Below are experts of layer 3 (counted from 0) of a mixture-of-experts language model. Rows are named router (the router's row for the expert), up (a neuron's input weights, with its number) and show model dimensions 256-383. Each number is 128 + 24 x the weight over its row's rms, rounded and kept within 0 to 255. Numbers have three digits each.
Before each expert's rows: "mostly gets" lists some tokens that are sent to it at least half of the time. This comes from a sample of Wikipedia text that the model never trained on.

# expert 6
mostly gets: " Website", " Coordinates", " Species", " Clade", " Died", " Majority"
router:134130145134129066095153128136175106092132120116138135097155135089117142129150144142117087096122163149122114165137084099150157092082139060139105120102125110159122127200154084141106089138104118148174126108119104098089124145128135096143138119121113157121117137161130112141157191106134089122117099124104084128130119115109121106144123122146111100169108124100107111093113155133133127109147
up1:085112146115136127146132188104134159140116118106112097153110101122096157093096074069167135086141176125184147116146102146114119111145133157121174117107135142103105144102149084169141126087158116136149144116144142053141143081133110106132147134104120131130135151137115110103144164166132139114083131096112148136123129182144094133111137175111115125132128132149142110138130145138156133164171
up2:112135128106150108133111087098155181138136160122169132116110140118175129162077164168083088154122091150153148120155106129109117084118099122118101135128140105133124127136106128090143096116084113116145173100093134111099118113102097119177114126139137105136102124111087085117128105154157132158148156138144124117102165163130121112119141152081101141149099148085142091111150115105101106141126

# expert 12
mostly gets: " that", " which", " but", " where", " not", " also"
router:125109104143116160114106129087113133101154136146090109157135141152121087107136145158098109107164086114143141137120104128122152088128103133153094137119095129139114125099133117140158104132164105125145149136121119121169156154109138156115115096084140139088157146145080124119126123121101135135127070146130124117131143078130139106101127147102136155110096159128156162121143143142110150083166
up4:160100200090110108107068090123161155095147135129150138117120126117135100142138196140136144099162089129149091134120149101098135145137127132106124133151159126139141117081128118132189132131141143109168110147130150133116138122134144152124154098134134104116118128098152104118137138118117135130151156140115145129123168142128088137139151107127092095120113136134104126142143152166114154174124
up5:103158119118127127126161174181118123177113117132096143148152108136137118118140104125117124171131177159105139190135100131125124141115120106101142133114108140106131113132121151109120130141106096122108113143141158117111140131129135129101180136165117102111107124127118164151122109154120086096147115127098160149134114110108105139094113147114075115094150165139110130129134145163124152147121

# expert 29
mostly gets: " p", " sp", " w", " f", " pm", " (#"
router:156093133107137091140139176141137109091101144119111116115115163115069169107099129149138121135137126124112147141125098108120125114157119086130108119092108140109085133140144110148128105089115104112165191111118139105150111121175145152113124109097069114173119151160105145145167143158158115145114101138140144161114155125157081097138109183160120130167153135119102116138119129134156102127189
up1:121113094138092177068091131108134177116118128095142122161128129165126098117131129115128116133134115117172123130118111142119141170107104097145139123123085066123127153151135138099149167112136157134106108123111083151138143144119135069086129131128088137180129181130134127139156118121105129136122105158076143099138117166153181121123102136151138141181121176128115121127112134114128111136134
up2:125137127140153097114165150109115155156119130153158154135083158123121181122118151120164130160107148154119141157176128153088177093124129107106146155139124082079160128099124140130138123104125095104156118123146133139131194155152143164144156152150145114118154137159100112115116159136065121138154175175131121166137134150133123138093134133145106150142140161089149104097093139089149134129120

# expert 9
mostly gets: ")", "\"", "]", "%)", ".)", "}"
router:139145121111118111110116119092178111175126098090125135150143133140130112126139150138125121132146093127132126141121100117185126092141123094152161090109115122107122112129120142133172142155107109142155169125153153096164122122118132121087086134120133121177150163173114149151140111103124139096109128076188179119138141094149119129091095140133146157169132153131154128107142133107103147099134
up4:164158107149159153166157135154132143093104148128146110123124120116106088117111124114111113163112138095127157127102123121155133114093129123162124142151084169146127053116143099175115197151142138083153155118130122148116146131165154153156124170114118137100075138146119127110107130127122105120158129112168113126111125152112117131117123120135163112075133126145147142111084123157177134140124
up5:117146115120113155126135112124125173131142107131083132136143158144165117148165143133122151148153077107130139109109129147144143113129151120154123133149148126099146123145212086143112066176095114168093196105143142087193172108107129163102104112119120124090128156137120128159138125118106188079108118166165109135175121146096137094162099129126181099130100135108136123126153130138137129132134

# expert 23
mostly gets: " He", " he", " she", " She", "He", " it"
router:122156141113120099145127138099168143133113145086152115145124086136169126137161099130081139130136089168143147128121108158112165129131144103148124126088195164141093097121111145078155168167095071102121178139158144130158151142114141110096170144142112121128133116194156102110121118130109118127116137088140136139091091127137151116108125109117061133147101131074131155142077161089142132121150
up1:134104167138098141117121164129130125107140136099113129117099155112108132145157128109127151121115105117150108136085080124122171152141173109131084106167119138129133075098128102104138120128127104105138140113117092117136124136117156119121128153170140112164120092137147093142112145167138100126133086144088141139189120124111128136138054153140126100111154143115134131122141168155146093147147
up2:178187123130098158126111187101170088128085125107145141135124131135103106103129114145087111099146117135114119120144126081153143118180104110084158121112141110131145133145121115118111138168134142110148152126111115169109133161169130112148144117087128158095150147107159139165102104137133134140149143180138144125126115130114154134123150077185118108145123100152106094130128109096107122147111

# expert 27
mostly gets: " two", " several", " three", " there", " four", " some"
router:143122130142124128120119138098119134083144110155097128137110111143124079104141123139164124094110142140071117112110143104114147104147145104123054124132153126123123121154125155129156175152134042128171132139166131161165123184138114138102130094086129084150128132128142151109141161120146133085108140115174129105110101100150148107135116136133156110150136095126145101136136141078105143148132
up1:122128104122107170126131145146151170142078101145100139149152133158120102128116168141113121104112131157136144134182152104133117104143099162122134174125133113118116116169115121096155141166095121128109113165154143148144141090152117074127148132110144082116101134123132147129121151154087119130108126109131154147108109147105107154154109074135136156147130141137132109123094153104085172127122
up2:172153131135106125152130140110089123116119161127159135136164156124160141114145135103098127128132090169128131119102113105147149094142151118126134146173162119110074142115147075142129149129150122108149188138137122099144133170128122134152164145112054162113140109169144124138108089120148117117101124145118189129121131174178115091112106161128142123168128122151108123098151105142139153107144

# expert 28
mostly gets: " over", " about", " Adelaide", " Pittsburgh", " Giants", " Columbus"
router:127162144077077113109107086133199118108120085128123153109141106089126120145116092129086079131103096121151144104128145117179136132090141084138125137124146145168125142191146142134180147148113065096106126083162111111154122138183128110126126121123083142166166118110105122138099170099120091148120126082128140102148124093155116074099155112109104138123090104154176082135111153095108120129131
up4:100144116136155115099111140152134199130160148104161128137140146104119102115115127075114076171103119172128141102152140144120136124159130117143146109131129130104122141060176104146142102157111140115122118144121143132066146148122125124150135104139135155140142142132142135132139116138119140188109112096152117140107123127101144059108147148134121115183104079119169081120136119144145122125121
up5:113193193130117148151122139140148161123140116136142148142147115101142175087131103084125129144131140131119109126126139095124098128136145136167102076073102103116099154133113179099126140105102120112144093131095148120116128126120109151154093138121124112134097114153081179139119136127146120146113149139152107157093115086120128082120112157080108153099145097152095134152088120176143121166125

# expert 19
mostly gets: ".", ").", "\".", ".\"", " .", " %"
router:108142104119116121107152149121140127092101082078116135134149123136070126127141108176124117112114140129106151126148084157187119112136115117111112167071122119141096097117117143140154144108091097125136121120142073126181147110149140135108132123089157082151158119129141162127151137147134133109121137106156126118123144101149141122080145110127117133092141122107101130116116103119104148122083
up18:141110146096119107117120139146146131136107091128148151120130170115159122110118170102129113124155119166114174109089105134112127104088120134144074166138148120153169151131126123147132169117138114150112092131165100146140127155146118111096109161142111111123143105137155195193079088127114114202165151115158126103114109142141111098130099110124131137135124163077122139099122143088149111085119
up19:103148124189138138105114149067129153115097157123144157098124134083147111114095128073105156138127136124098127120145115124119129130092120126091123128149127140143114135178125110113146141155128113152084131184162105110108157114102149156191124148133151102129148083158155140131091160104156075114156119159101103121151139179160148139122130090121128137110126129103120067118183149140182111131112

# expert 22
mostly gets: " had", " as", " called", " including", " based", " like"
router:106141148128139125149104107155149148121124096106120110141103133141109137146133099119128129089117076121126134138163141150132099127097120146121092177115148124148160103113137151147149129125127074099156141104136132144143134129158126173141115112104162101148131151137103154137136129112106150150134113104131160149144148114164061129108121153165101164148127099139153157138162110153109128159095
up4:129159169132097120142164162128149123147142116077123156173104138116135114106166120122142151160111136156136134108094160136099075123123104131169135109100158125109148138127143138173111120112117171119123135097176153140109114123115146127083148122100083151145116147083104132169096119156122109117111124097144170133124112111124122106161105127133082161120196156102081109100219151082103114116124
up5:101119149139118156089096145139125109121144140118114116170158101104090156141125151106122149109121148138148158141192113149127141140140179150122145115089101118112119172094149121106123122117131079129173122151114093082108130111160173133121135096131144140144092154113119145133110099127145111109134132094180121116118110126125139165163091067087102137133161118121097136093131115139171145140109

# expert 20
mostly gets: "″", "er", " RV", " Collins", " DF", " KSA"
router:096148136113110089174151088085147121121141110134120080121134111115158111151124129155107168170099144092140155162127120152118155108082095139106145160113138155145141120138147180154135177127149102122140095111161140094127115139111139126151137142114129158114136125135106152146103146142107134133113087119104142064087124097136160139099124167139155128113130115092143106142114139145159120121123
up20:119145130092095152120142127130123126136153132102093135162143121096160093135095165128128130115131140172140086093152092156069092110171162111103115120172158144169191131163093107181141103105135120073127136111162082139126179135127099101112111144157137135122158145097144128114111124143149141120132152158112125130141147134099096126133105137108114095153109130058158135087167141136109097129137
up21:107167070111126152147116141081153145111131115137140132168111181112123166143159105156148120095123084163126159126109156105100097127137127125139135121098099135142169157141141103203164146131110096127121136087136146133146160142149125127118126127145116128165143115125168168155108102088129145126128112118133087102141132141145125120135106122129136125139109109122170144154131132118154138126148

# expert 10
mostly gets: " out", " Racing", " off", " Motorsports", " Warriors", " down"
router:114122107122120141114151111112096115158138141138128142145096108171119112125114114165122167135140104154108085096134134096149169111139119197118135141141160074100147135134124144169146131148089140061136158154131094137109108139133182114116073138096121145102152092186145163138164162141123131153086155118136168155130147123141087128082092107106077143128154140111114140106103122130105128070131
up17:130165145092124110097129114111142119140154169165149124119121117116097134103083108130118157116066141082115144112122122080123101158127147140116111118135133159143137118124146110152159118167102139130140156101123103159122130151130073066139138099146128106136097152101130114148204121116101132138100133150110071159100100111104136128111132146096154104111143124156091136167148116125109145144149
up18:123098085149130105094140146151118124127092141057112096114139115130103161159105100102131138149107097115162145113138093116148139134112100097147088136115126121099109113119104161199131181118124109089134120126128121159123131113092142157106080137121111108177110134165127165128117125161175156146084165106138128153120152115143121169109179127129080179110115130120148109120139195128135147117138

# expert 25
mostly gets: "ZE", "oker", " Regulations", " Semi", "hall", "angu"
router:125158114102103076125186173101122157154075116110119094125144109097122094138091111127121144120072121143105165124119161181179098132118130087158152124108147164112108091150117182154148137135153142158113117110151177118140128105137141132106150105144120098133114116098125130075125150151117160102149136124144180140121112091100137147073135106138141148133114110112140116100144117132111168115152
up17:146115115134162127127122153150113130139083115112108124096146148154132145121118142144173176202181090163146145181093136144116109105141107112162093144150160142145145109113131154159143132145171110129116164127111118140138138166156139113153160135152118134125065108100160146118084154109131124107160163125130136112118172121055121135136110171128127139116147102154087092124121107168127133125111
up18:126147136137103123089155146134168158163109106118177143150134134119104161105115119100135118164114143135132173124091159112159106116117132131146142130117126159125096142092133121123163141151111160157116155154127111092154108142111127098105096148125121125149099115117105145134147136113171123097083087122150147132113113148067091116138184150160128132136136089076129073138131174116100124102112

# expert 5
mostly gets: " \"", " “", " '", " (\"", "–", "-"
router:149155127094100118126154082131131117117083138069141141127135099093179069114179106146102152116119140124124132160121076117160077102144106139135118144140076146113120112122139156202143106158143100187176098109126106130175121148140147140104119128119165110126124127182108137131124168124084135115135097152132101184111113123138122098065143128112089172090126104136132129140113136105141150122106
up4:098128136119121151145152159099123115143136147097074152128122160129103139161106126176091160150116088134109128121093143152158133128139121109105052150135146156108137131120109112153126138085101140107140146155168082113130137113140149140123137072151120139111095116126131131142150167133092083139112118155121113071115131116138119096125108116103138116102117123180123129172105108135115158110144
up5:160175106109130143121115128159116116108115140123140127093176101107151130096168133115154111120112106110107125131145129117143126123161174157140109139130157163121117102142191176149157135117139107090110088120104084139146103156139108102137104152143132093118114114176107127146079167102109174134138123120129168129172140078146169123118126169095098148092152119133114150119148148114098162136142

# expert 2
mostly gets: ":", "):", " :", "=====", ".:", " chronology"
router:106166137112184151148137125127118091120105101133136125135100054116161098136160115154107168118145107150084155154101137123136116111127092080135141164098178139126077126124130118135145089133133147093120135097164124101159155161124158106134114137084158123116158134196122116131131111124095103088141079115139121129132087087154119162090111128135160103156130142146175152142087117150135116123129
up4:121092147153153127143116142109156119114098106125143087131111141129120100112102103104104167085153121083169148099138104117106137076151151145131127106164127130173115135171098132136133095117129108131146163132124121121166092105156127160119091136132155166153128126161109124067060148155155156159172128157089133130091189124140146116119119141144137177130122144126089133124142153134144093125152
up5:145094144129161125153102118174141121137162111108127183133114148131106128158159110121146125155126109110155140111142136133101140140094160077137120141140111160136167163123125115115145164118124117137135115137143157125129108181150110187116094087121117126133142079152165119145118137109154117111138141112127185122100115084088090092124147086123123167125121128128109192130138103111151147124136

# expert 24
mostly gets: "\",", ",", ".,", ",\"", "),", "—"
router:147103145135107081125116147153102128092138100127130117152141077127138067107139169134084135121149142131116131163119100127138116066132145136130106104108087167111118096156139144171130156163118116112119127102117128115132161167185109135144131124095141089147128114108086072190121151152120089157109111156127155145140111108152103098079144170180140118126156152127131100150071133120152133143101
up4:162156125121123147149128103103106088119127150145118127147093149100161089132077159137106156133108123117137195152148120095126103118130099121160137136139102153163119126166114088123122118123124123140102131159124099103199103126132159149140165123111142155125116144115134113131107107106123168158103146120129129134119099111151135114126154181134135089092135118128093148160127131123126152108136
up5:116081124101139098116111148125109136206131134112135136136095164188106106145119116116166084156124069139127145126125162078140112135140117158124090162104110116151144089149119134127114154149137109182153142143164129089151081076143108103140090101154156114102140106128124108142145170115080107178141136135130156143137115155165162122119108122147112115148125137147077155130143159128132116151156

# expert 8
mostly gets: " War", " Army", " police", " Navy", " military", " River"
router:147098078135150120105174114114117153103142105148091150139114125132111115138147107129163091097090118130133138142144101070132112163129136123136143160128111142109113124107144137156154156151119121129130130090154154124116151196160161133120106174105139104123144147136119172143197123149151123126122132101118138132170083145124125103105111174142108115165117151158117102107080158094119159112166
up1:078169119114121164160144149126155130109128176115076147115115152136129170147106116160102127116145136096140135156127117115104132051178138075161130094138143161117103108120167103126145157150140138146128130120083126084111135101087165133114173125129132124153109170097124143156132093135116117149180144129143123135154147139105175108107118157122158149137122124143141117090176105141153118180120
up2:121095090097123096077110139152136134149082165122148160129120208130077116144127119138108123112127116135146095136125103140167113152123108141149140161130123145068123136086154137137147118148174085140159174139115119137138123162130132146103147101112145102108129133128142143131151136120116132115118196106132137146121096093129172130148126136113134153102144132122140118122096150106159147093131

# expert 0
mostly gets: "idae", " genus", "ensis", " chord", "aceae", " species"
router:136121153124203105118113119121114117146091138148124098138126128102144109125074113147122101156118097152113107137149152088159101098136120109150122124091117136101059134161102101094141090145122125101142121137101132096103150099125138176114175131080097107104133128142146112156135147129129105112151134115107100077135110147105153107162149187113081104113111119142117112111110166120142163133150
up1:108124109145127143129114073104137152125115144145093081137183144087120095157124135149153119093111147124119112085094135112160149140135145106155115128159124128130132110155084121114151131135142108121147146127148154090116150129155150137157164140102123165126108085126085131180103153114129133104144100116132140168146112136168127118103124096147123085123080153137165170115129067125142137140164
up2:055146178148111091117129165090142164163121184167120150124105124096134124156172130087129188157092133140094124111144084128131145102121122111073112113156097150149086114096103165109151116155126112153155115132071144104105131102161124107139065160101128138132129128194140120124137137055101129131121148095151126083127139156098101104147138130112143134140133112129130123122089130125119153121158

# expert 14
mostly gets: " des", "end", "ge", " Je", "é", "ri"
router:129096127140121103097116090112114116156113056113107157097122085156117096114117112165130149115127118120086145148096128108163168119158110140151150131100135124165107121118113129125135096145116152087164117132164106148140093121166099133116108129099101112113088130177096147132108117166152168131095111133159141123120091125162108096120137153139098144144185144093098119172113111106122116134131
up0:162119110121110134121122110091127133082128129120155141110136116113126083109165165150113128115138151135111139175105138129136170099152119179109142127090121142127123105121110143143129095104179120142110102097128061158134121130144103171133107109151112107145111140102178118118098148113084130162156110107173134113095089137138072140164130117159135147136138137151135150129140139115104103173085
up1:142120192132119134168146166145159120104169165129107156163187121094110152151144129119149141117164094129116094147087180121104149154117153125111088108168110156157126105158129117146119105122128150161125100166137130131147113114159126111096134183117122121126145094136145126121124140122068171157094141163173122126150111154120111134100106123153112105152150150158163130143104143167125145147108

# expert 1
mostly gets: "In", " on", " in", " In", " along", " On"
router:104136133074108150146133114122135103104103071161106115121127124114139106150117131108069133111153092107091146157106142113107114141093099126143115162125139130145121096151170126202134135156099125127133176125168093123124109132159134111085112115116134107123159133162100098137119160119145108090122069130137118141094137119162120109112114074160153164111153133114091119128115107086113097121091
up1:158098147142112144096116152130128153140111107133109108110123160144110110119169106126089140119127114141123075106106090140128101142145155111118137107120131122135094124142147136150114118113126141176134154123138114125135141159089119082112109155118074125144109133119171056087094113106157134138133147141148176097121152116144062128119124090119082122124139123099134159161131168142120092096121
up2:137114153117123077149145149125128147122165125155101144134141131185140129129134103119116075130135154094123128168181139198202104130133134142154116116092163107092158158093140100150130124146098116133156117146119090092119138168110172118154139135127152122115134122141102140125136128094128178151151114096114192104121110109087132133158146147121123127113134143098151112087099123107145113147145

# expert 26
mostly gets: " married", "See", " born", " located", " census", " List"
router:158109156143186099087154125112115141079132115140133173108121116082110097108101120126096136113131159111081114176144114141110108101108140100100144143138135128128115148128110118145151139117119098107132117126120094091124137175111128115146162133114124093153134124103153097149128138139119089095114117126106143140116096138121136126127099210168107108159151118060116088092108113135098147128150
up1:117122149138142141094157136117132076159155183100173095121119093105142121119125169182137107161111094142102123116136164163126125136125160160108089132110127118120142143118123083133127183153160135135145093160104121151107139091190099117107136102143105162150117162132127147113121099156126097128107164124158144159121157128126146172164164154123085116096159134158184147142144133135142099106181
up2:125183111116108137113082124170115121085130140104124108122159140072157140102102085128110124133116122161115073124165115110150126118152111104120097090138160137095135145136120085097162105115083151164105100100127160118137139121136178140114120149131147104122123136158143124177113109153156076141143124163111143148123130120149155161150146116121112124092136154175177119135110195072100092093109

# expert 18
mostly gets: " followed", " Loss", "izing", "ating", "ises", "ails"
router:162156103153111095111155085145147160119118093093100170131115111129148143111128108151103164139131145134120132135126115098104105060114104106169143132154140099120118087155144122142127124149111054180170169089143120109128130139106140151151108124089117128094192125157138123153138126161096098121136086129156127121146068116139124143121089137136127141138129136090162064157137161129127169107112
up1:096118147107127131085174162140116174115132121162158148184136111132130087098132064109126127122101110086113144125129104105133104109096133145163119104119156111147086133144115161150121116138125091102136119128153160119200131172095088150117146141134131177146162104120135109132109132150118074104180155145179129085125099136139116125138148121136165140101120118182145085119120165142121136110149
up2:163155144099107109174175085144131170118165132123142166111151184123091130137124140141134112184151106138114114138141106104110126116154156140136096135143129146144113128133105135196125104157139099114148118115161113126140104122128112118118110115125166122135148128091148102134079131114105116167128106108129109125175161139126136128131121124160115121112109138138151140103127123130117135138120

# expert 15
mostly gets: " died", " graduated", " father", " children", " brother", " resulted"
router:152101118129151114140145120124095131089099119136131126095131111134134117162159174159089139118133135135115150146144127163100107099145143131119156085127100057092125118122117130141175120139111095093158154109143139159147125184174109154128073151099117145131109115188085131172114113132116129127130142098186150143085126124126146073094096134151088120137142138143169131127082118178162134111106
up4:111114128087160123124117176126120074136115125146147103146128142110140175111121110146122120119080114125141171096157109083120131141144093104115111095109124079154085115121094157089086134146136129056124132133124151144107143162136136120138117148138113101139136126134096078114147080166078113160135120137103118107133131112136144089154149074084123144116102132094124143124119142134110152112159
up5:076144144132153107122122136130138117135162136153148122133134127123146137079073107158123098115163129103156133114148140090119170148143111112134074154127136157105115201134138133119136144117116136148123164121152118113144136098160097150100139157157122126125139113140135136123101118137155119120105134069123138104124087166058101147122108121136083132162145115143140171125137106122113143113166

# expert 3
mostly gets: " The", " the", "The", "the", " their", " its"
router:154181150107107116100176119104124084120093088118151130136070107089160160137080118142155120145119089131128149168111140102167103117136089150127125105107147123122143107145139152153097157158107117143133097127182143099130134118131152108122140102150098052149123101110136131110120154113118150117116139144149159139117123131194110122131143130134145154168123125101124123090118112146151106089139
up4:129114076110096122124108097110110120101163137133121111120118116164144146111121127118099130135122120099113134125095136160122090142105135129125093119129120148081103136123130121132175150158107137120130152166141114167129152134135094163085122152148119080116096153168147140150156126104155120137137115108099099182152127166119082137184172116093160120105132208112085080098145137100134130134136
up5:137157158130114134129106117122120120171146132116133147104187105151151118131058156134131092152130128138155146144146094147142112167095100136108134132122128155075129127130129112150125123118110093139173134121159107085157085086144161117138141173088143126176138156169144142090128134123146138141133134108189125131112115142128097123153134147128155163137099130114080167104145121092111089156083

# expert 13
mostly gets: " at", " under", " with", "'", " while", " against"
router:121148113124112096140140125085154152121091121141116124142192144094103097101128154135069131133136069112114135136165150115151108096103095093139139104124162113145120121168117142125127161136080111146158131121157079143139153126157129144135161098097123128141145095155102159130121140139122107125131104110152155187141107136166134094113134113080145124148142162131115122142153116122102143134130
up21:151141138161157123124127109132154136106139109142156134120151126168111138190117134137083145165117110128158136104145118144147127203111147172122157120109114100109138110134157112111139104109169125105111130131077146110061154128156126109132061118140149117168142113153118151113125122146087158160129133122116126137083116169128130164098167093124161117108155165100108097113137097172145103076143
up22:137144122135104138110123111121155112181099146127117143145131152181152121126123127135110134154128153164106104155135141142133137120101139182091145122139118090108175147180156080116118172100071148147122097123129131150108169117113127111112125145139141133103119135139146106128129121130104142098122108134172142172133131139137176125167160146125166113141153125100154132130131144103113140101165

# expert 4
mostly gets: " /", " −", " According", " according", "According", " FW"
router:132130145134134091109126141120123109097110133119149096114145130141122138133196157075131121134125119118116160153142171108157145088127092102120125107114155141126121076122122198165140145142106107120128138089089097123177167122175154112128089155123134110147127094207099141115137168135142107127148142130160148101162091093140113088154116175161104165148088153144150161113117122140070106085136
up18:135154141165146133135125136102105146127123099149149145182109119085083168139138128135143131158120145128126163053171159149141111143140203101105111125121137180160115118095140144160152147133111119116122117154121126119112121141127172174091093158129151201107136098131132126143122137101152147098108108084134181148098161143133115146118108132116138113123141065087130163105130135116137138152155
up19:149171114148138126144137130148071155132118141160111099149117149150154094142112138091075099188088108089123125135128144119163122100074112107111097144131100094125111139092143157099137143152161168111185107102127133163129157120208153128139142130126122147114113121109128120111100121111103103087181091107172107145145148107127123120150167141127162162115116159111159137168146142133122146127144

# expert 21
mostly gets: "|", "|---|---|---|---|", "|---|---|---|---|---|---|", "|---|---|---|---|---|", "|---|---|---|", "|---|---|"
router:124088108108145121159145147128108158145118143133109092149132112113139059094135112142142134110144132149099163108136125131136119086135096103105109091104150131151124117158146125103151157197140081086148112113127127126138135130103158127087147089084143101155127133175104128122142156159124124137105105145117140115106103140151120090144105110142127142104137135116121155086068135161111144137125
up1:127107147135116138123133108117148106072090117114151139127135135112142117084117115134127107079121113131150129094124134088110110140085118109150118161122161127135138089115117134120128127100183111078163128122117166135116063117154130134168107083102102128123133174144158117138118155127157111132122114119126098132166137159095141082155141124114143117141097103154168173106115112144174125120123
up2:074097141123084147138139109144148127092070125133142119085132146184146154115138088121141115147167119108118161138102172112112179129136104141119125121113156116152137136171143121113127144130081120095154114075157161119117163127123163134158090109134116078141164124150160138146098094093105146169124114095127108133127155129141150143116116118106114153144130146135121111067148131127112155117119

# expert 31
mostly gets: " a", " an", "frac", " Swing", " another", "det"
router:109137091130112095114107145105138114129111094087136130118158093108149119131148125114127135134131119082153130148173143141148139131104073101154119108123170090129132109136149163155127149122126124122132128133154168136171135137168133121128142159116133117140139129129094174121152142096118110130145173108122140133078136077132135132101135135112118114171067175095154139090088158140125085070152
up4:105144161130113145096125167136138140098150113146128125143121144136114162153105089120088128145129157118155177125107131108153101094135122110133103147111121150127089143116151112109143173177184103125160128119117110131121115101147092147173166130146159106089153132129115136153125117155120080113135156147096144120134130159107131102111133140147129183102142123130114071124145144080075150108120
up5:159129135113126106114085131128116158146125113136131135119129098150178100131133104136126122140145079131161072133137143142138106123131178110149126151162113114151119121148071111131114140168095146138076128138107126136126127155182145093097166156119088140167132117114096131116114142156167196117137103130114120150086149145109109131146116104093132071149120136094146137144152125125149158159152

# expert 30
mostly gets: " September", " May", " August", " October", " April", " March"
router:137133121063120145119110133047129181156188127111101133123130125140162103111158126151117132103151151166094131133150139141176125110111147145165132129134096120113111109127097148153140151103116109124140127144148161120145148163141162094102133122162107144155151147164122170132160157125125102152142154132141152144111114075132131097113082171172172132123097165128100090138104161133115151128147
up4:179160109129125125107120139169105111142174171098114104142140171146134152126131113177099138105082131107123130098172113111169138173153138115156134101115131150141145173129155132103135116146147131104168098137150118128112155091152137097112104129118121105126162148121121128161132123171119087090138150116113134101128128160106147147130135107127111152131131149097092077121129141134110146121170
up5:110085153125140099125159103093082120135132176161096069146124116095117118142142145151110149148170118111146132114154140132159115179121100162127113186191137153096097105122098148127143143126159127119131118160139120106118149111162149097125125131157152123126107119123159155106121146147125152114137148139118104148094087091097145130152094129131156126125121163162170110164165149127091154127135